Below are experts of layer 3 (counted from 0) of a mixture-of-experts language model. Rows are named gate (a neuron's input weights, with its number), up (a neuron's input weights, with its number), down (a neuron's output weights, with its number) and show model dimensions 0-191. Each number is 200 + 30 x the weight over its row's rms, rounded and kept within 0 to 999.
Before each expert's rows: "comes after" lists some tokens at least twice as common just before its tokens as in all text. This comes from a sample of Wikipedia text that the model never trained on. Tokens count by the router's weight.

# expert 33
comes after: " |", ".", ";", "-", ":", "|"
gate0,201,169,154,226,217,214,199,196,98,170,200,239,168,187,164,238,182,172,196,184,213,245,194,156,189,173,179,207,183,232,178,225,205,205,259,270,156,227,220,188,236,222,231,242,204,206,189,206,207,165,204,216,200,216,225,155,228,273,273,221,219,136,228,158,212,187,220,188,229,251,213,164,226,227,227,202,197,209,147,180,152,170,190,183,181,156,223,225,212,209,248,161,205,204,203,175,205,247,191,189,209,203,171,170,213,196,221,201,222,199,208,266,197,177,223,174,217,173,190,130,200,189,242,224,207,193,214,180,192,165,151,176,182,220,164,235,211,263,176,218,218,207,234,227,223,184,179,185,188,253,188,161,170,154,164,227,190,195,240,169,223,209,141,196,179,224,225,197,237,180,263,163,228,210,193,189,182,288,226,200,205,217,142,155,201,171,213,190,218,202,198,170
up0,227,172,181,171,185,181,209,185,175,156,241,224,225,227,196,238,183,213,182,218,216,203,179,225,216,141,186,197,172,237,169,195,185,220,227,219,236,154,251,195,210,195,229,232,281,172,206,240,201,219,224,152,196,226,258,209,200,169,209,208,206,214,202,239,165,229,229,234,192,264,212,176,158,198,174,218,128,221,166,245,202,235,199,264,180,198,221,235,191,191,153,218,246,226,191,175,224,242,214,245,175,210,183,194,197,189,165,208,162,169,214,244,200,156,246,201,200,134,254,148,150,238,207,213,162,207,209,157,155,166,178,161,151,223,174,182,177,201,202,175,158,196,166,191,209,242,193,199,189,157,249,177,171,214,163,188,220,194,120,142,184,171,230,208,176,153,214,182,245,189,245,194,191,226,213,159,258,205,212,150,197,184,192,161,173,196,205,205,204,202,222,162
down0,188,145,231,227,197,115,212,217,231,187,155,161,250,195,242,192,215,202,174,253,228,144,172,196,209,147,156,208,228,176,180,167,200,249,220,200,200,207,153,230,180,181,195,182,157,175,194,165,242,245,215,201,197,185,191,208,242,177,183,195,263,127,169,205,173,236,198,246,173,168,167,207,225,177,199,204,237,209,170,227,182,207,263,233,247,162,184,147,212,191,166,230,215,194,205,271,194,177,246,196,184,185,194,210,198,187,210,205,155,154,212,176,201,216,197,171,140,243,138,198,208,229,194,237,194,217,202,198,153,258,246,211,222,170,162,169,218,198,228,188,202,177,202,217,199,187,157,170,212,180,174,198,267,169,232,158,237,204,188,210,151,149,230,166,244,238,167,186,203,194,167,253,206,201,178,221,203,183,249,199,225,180,199,248,201,188,206,211,243,166,170,194
gate1,219,228,194,180,212,223,213,204,226,177,211,146,241,269,175,167,178,213,159,238,186,217,158,186,188,230,253,188,247,191,180,224,186,218,199,152,134,182,184,233,224,233,198,218,138,170,237,181,210,148,233,268,177,252,222,174,215,230,148,150,208,206,249,203,175,160,184,210,174,195,197,186,173,178,205,205,186,227,204,189,234,202,159,203,210,182,264,172,181,220,159,212,234,187,237,194,143,177,205,203,197,180,229,230,157,192,155,197,245,196,226,213,245,212,232,205,211,216,171,172,240,192,176,192,223,212,217,276,226,208,202,226,223,197,183,228,244,206,154,221,205,201,205,191,179,182,213,267,143,167,232,243,191,120,157,203,181,167,225,165,237,237,253,205,194,200,228,188,154,182,197,224,129,224,204,201,237,215,190,195,192,182,184,200,224,209,218,223,127,181,224,155
up1,218,227,222,202,224,221,190,199,259,210,142,179,179,149,192,162,218,188,175,180,215,232,223,185,172,200,219,208,205,219,201,210,192,245,183,154,204,234,169,298,212,154,176,241,132,180,174,224,200,207,191,243,197,246,205,205,192,168,191,182,237,237,201,179,189,145,229,215,146,185,149,223,238,186,228,223,209,209,214,208,215,209,187,214,218,216,222,201,233,198,206,180,225,189,184,218,134,184,210,232,199,200,247,188,204,211,240,169,236,200,233,169,226,200,227,220,157,193,218,176,140,190,181,180,242,191,215,200,226,238,206,279,169,116,212,171,284,195,161,193,130,210,227,213,168,232,210,172,158,241,165,228,171,187,181,237,172,192,245,186,194,170,267,199,160,180,208,205,173,178,172,189,196,187,171,255,257,207,193,142,234,174,164,191,189,208,208,206,169,205,251,189
down1,283,198,247,155,233,197,196,158,196,155,185,290,195,210,155,204,209,208,224,203,181,145,226,158,200,203,221,228,189,153,237,212,224,267,230,218,200,247,225,201,216,196,244,201,177,205,189,186,209,183,225,163,259,183,193,188,174,132,227,191,176,216,206,160,179,181,223,217,220,161,188,244,226,230,245,198,190,209,209,253,195,176,249,250,189,236,184,258,215,226,231,229,238,145,234,203,265,218,206,159,203,224,165,238,273,167,240,180,224,192,212,236,185,184,169,164,209,205,106,187,223,197,213,210,207,209,255,211,188,255,165,199,160,162,206,184,192,193,243,196,196,135,184,175,160,199,191,198,212,222,173,166,215,195,227,178,184,190,187,181,205,152,220,241,223,197,177,163,180,235,188,168,225,198,160,218,174,234,211,195,207,190,207,217,181,208,221,206,211,238,184,161
gate2,176,160,238,204,197,202,238,180,159,144,206,182,203,163,159,193,191,232,183,175,204,206,187,217,165,200,231,265,206,163,194,218,243,230,199,179,134,207,176,156,205,203,209,203,207,194,198,162,264,204,186,141,215,288,206,196,189,161,173,176,191,168,192,228,218,164,156,205,148,169,169,169,173,186,244,194,220,214,209,181,226,165,229,196,201,170,242,200,223,182,186,189,187,150,207,192,187,250,256,166,234,138,141,173,194,166,206,199,159,205,208,172,139,205,211,204,242,164,174,192,202,208,218,148,152,175,180,223,196,243,217,160,199,191,214,170,251,170,224,181,196,240,141,218,182,201,213,141,185,233,187,172,210,192,203,220,203,218,214,200,138,250,206,240,233,191,212,171,189,171,202,221,192,193,256,185,212,209,181,211,242,207,266,162,243,152,140,196,167,231,207,259
up2,229,145,173,193,174,252,213,254,229,174,184,156,181,194,177,199,193,174,154,194,192,189,199,224,200,191,220,172,201,172,252,197,220,151,208,218,190,181,218,191,167,206,194,191,180,232,240,177,186,206,192,185,197,137,162,144,212,182,209,210,226,181,205,175,204,187,160,219,128,209,216,307,254,222,207,177,189,187,201,128,192,197,205,128,180,198,240,179,232,187,167,192,197,201,166,187,203,206,150,219,242,136,145,199,201,172,185,200,211,155,178,178,181,225,244,172,213,163,208,195,192,266,218,182,224,180,221,199,227,171,226,202,180,245,218,204,161,187,229,235,235,162,194,220,242,185,195,199,236,241,222,179,205,193,153,220,150,231,164,245,200,170,194,184,217,188,197,247,171,252,191,182,155,236,207,189,191,227,167,168,210,134,255,167,236,210,257,241,199,138,190,227
down2,182,170,187,174,246,166,171,211,223,216,174,174,232,197,210,248,145,187,221,232,235,202,208,229,187,145,182,236,155,165,239,199,175,139,166,218,131,225,167,204,179,237,229,166,148,232,170,162,211,217,252,218,233,208,172,186,204,198,255,188,180,194,178,179,183,167,244,188,159,214,189,246,224,191,196,191,189,225,199,241,219,166,203,234,238,204,234,160,181,195,251,181,248,228,195,225,174,238,180,229,198,214,236,163,198,275,199,205,215,206,185,211,244,218,193,125,218,192,262,224,205,216,205,178,221,200,187,195,250,240,217,197,184,195,190,230,163,177,187,196,229,191,200,247,274,139,219,142,158,226,159,180,172,204,169,201,180,187,249,217,218,255,177,171,197,171,203,228,214,209,142,187,209,183,180,206,222,194,168,204,211,166,208,153,262,220,206,264,196,182,152,184
gate3,161,154,155,233,209,222,201,175,202,200,202,174,172,130,182,239,250,166,151,251,222,245,182,261,197,230,189,193,200,198,143,245,197,180,187,192,255,213,186,176,232,196,136,187,249,204,165,221,197,246,235,203,158,184,157,216,214,138,189,235,222,179,155,215,183,193,151,187,217,180,151,159,196,220,190,222,166,229,214,178,183,164,166,163,191,208,182,164,234,175,197,211,199,177,201,243,207,228,211,230,206,168,212,197,115,222,203,176,214,190,151,208,215,207,186,158,190,237,219,235,191,185,158,208,166,150,200,195,207,238,174,220,193,203,206,173,238,212,202,197,204,202,209,190,178,215,190,232,208,150,172,178,237,202,220,225,172,241,204,211,180,239,185,250,221,166,224,189,241,243,127,207,212,218,194,256,157,264,235,230,156,230,146,182,208,179,194,220,136,176,156,163
up3,147,175,227,260,198,220,203,199,152,235,197,227,180,206,172,232,247,161,183,202,164,183,192,228,193,181,211,200,198,253,162,227,241,215,217,191,230,243,195,146,223,225,215,140,219,197,242,190,179,185,222,205,211,144,174,207,232,176,162,198,177,222,199,209,149,197,206,212,206,224,170,138,219,169,156,200,242,198,217,205,197,196,272,216,168,178,198,203,211,244,153,188,225,238,251,199,202,178,182,224,219,221,198,266,236,230,202,146,225,193,237,205,175,226,204,200,200,232,187,187,230,190,139,191,163,173,165,232,197,247,135,246,188,210,240,195,192,203,195,186,226,224,258,151,261,192,179,179,235,156,184,194,169,181,205,165,160,236,155,183,173,195,159,262,215,203,155,151,223,203,131,206,174,240,165,234,179,182,171,251,172,200,196,159,174,208,210,185,160,234,164,190
down3,219,211,181,215,141,163,181,139,165,261,213,168,226,191,114,234,216,233,210,173,183,161,244,163,221,167,207,208,217,195,247,178,221,250,244,203,153,197,142,234,206,187,184,191,209,182,183,196,141,231,230,213,194,188,205,173,191,225,212,292,204,208,238,246,173,226,222,212,181,183,203,182,234,148,214,205,242,198,220,240,197,246,245,171,191,224,193,214,252,225,205,191,197,218,174,121,180,169,142,265,222,197,204,222,197,200,197,187,192,152,233,206,193,207,218,239,227,200,208,239,230,204,228,179,180,209,162,189,209,195,148,204,175,180,182,227,167,230,166,177,183,184,255,243,182,162,147,180,237,230,160,234,177,151,187,210,177,165,197,199,224,155,205,183,228,184,201,183,210,184,219,230,203,232,223,184,198,213,215,202,215,250,190,161,191,238,197,212,211,285,250,227
gate4,193,236,180,217,206,146,222,129,189,203,242,163,199,218,184,216,190,204,180,215,200,136,208,225,201,175,147,189,170,174,207,179,215,224,223,221,120,177,261,253,193,199,159,187,233,178,206,176,200,225,254,204,197,193,173,227,223,234,149,222,207,205,220,214,200,205,186,190,178,169,169,199,179,154,227,228,151,165,170,155,225,230,199,169,163,116,189,182,137,209,196,192,131,212,154,185,214,189,187,229,238,237,171,192,205,218,156,202,234,190,205,162,174,252,279,144,219,191,184,155,193,200,219,211,171,169,129,219,236,187,233,179,222,177,171,207,152,188,206,193,192,203,152,222,205,178,217,216,227,192,213,184,223,211,233,187,196,214,265,194,215,214,245,205,261,184,207,237,250,201,192,217,176,211,194,193,208,162,250,262,187,252,185,186,182,254,195,231,166,205,226,214
up4,201,205,202,235,172,152,197,148,227,225,212,180,209,168,192,228,194,168,167,205,186,223,178,154,174,196,171,186,157,207,203,176,184,188,221,253,225,195,191,251,251,190,224,193,232,128,187,197,172,220,194,185,193,189,128,245,231,181,158,156,160,225,228,238,190,200,189,245,254,207,181,141,159,162,203,211,197,151,151,141,210,274,224,200,151,191,151,209,145,212,183,249,164,235,156,187,193,204,180,199,261,222,196,202,150,171,204,185,252,153,170,225,163,179,152,170,216,209,217,214,211,251,212,201,192,182,224,188,228,191,182,174,250,206,178,265,213,187,184,189,216,210,161,200,205,157,223,206,244,203,212,199,221,226,198,181,212,229,200,206,163,163,255,218,230,204,234,185,280,170,165,188,218,248,238,191,214,186,236,208,174,194,174,174,211,221,183,175,175,265,202,184
down4,202,174,198,192,225,204,200,183,145,260,141,174,173,168,216,210,190,166,209,155,164,208,159,227,181,254,161,152,164,192,199,215,158,174,190,180,195,161,158,169,173,192,173,244,217,213,177,224,225,224,213,163,139,224,176,230,193,189,215,170,202,246,224,239,206,250,194,218,209,198,178,168,177,257,209,163,269,159,195,207,217,233,241,177,188,224,179,210,195,212,230,214,229,201,224,236,217,222,218,152,200,133,249,185,213,167,231,162,199,150,190,244,229,168,215,216,204,191,306,208,190,172,185,182,215,179,150,193,220,233,181,199,160,237,214,226,176,196,168,154,150,215,176,183,151,175,239,220,216,231,223,204,180,222,222,170,149,215,211,228,178,184,175,251,201,178,220,218,217,148,178,177,235,185,144,195,192,203,193,210,162,242,174,216,128,181,160,206,228,241,225,203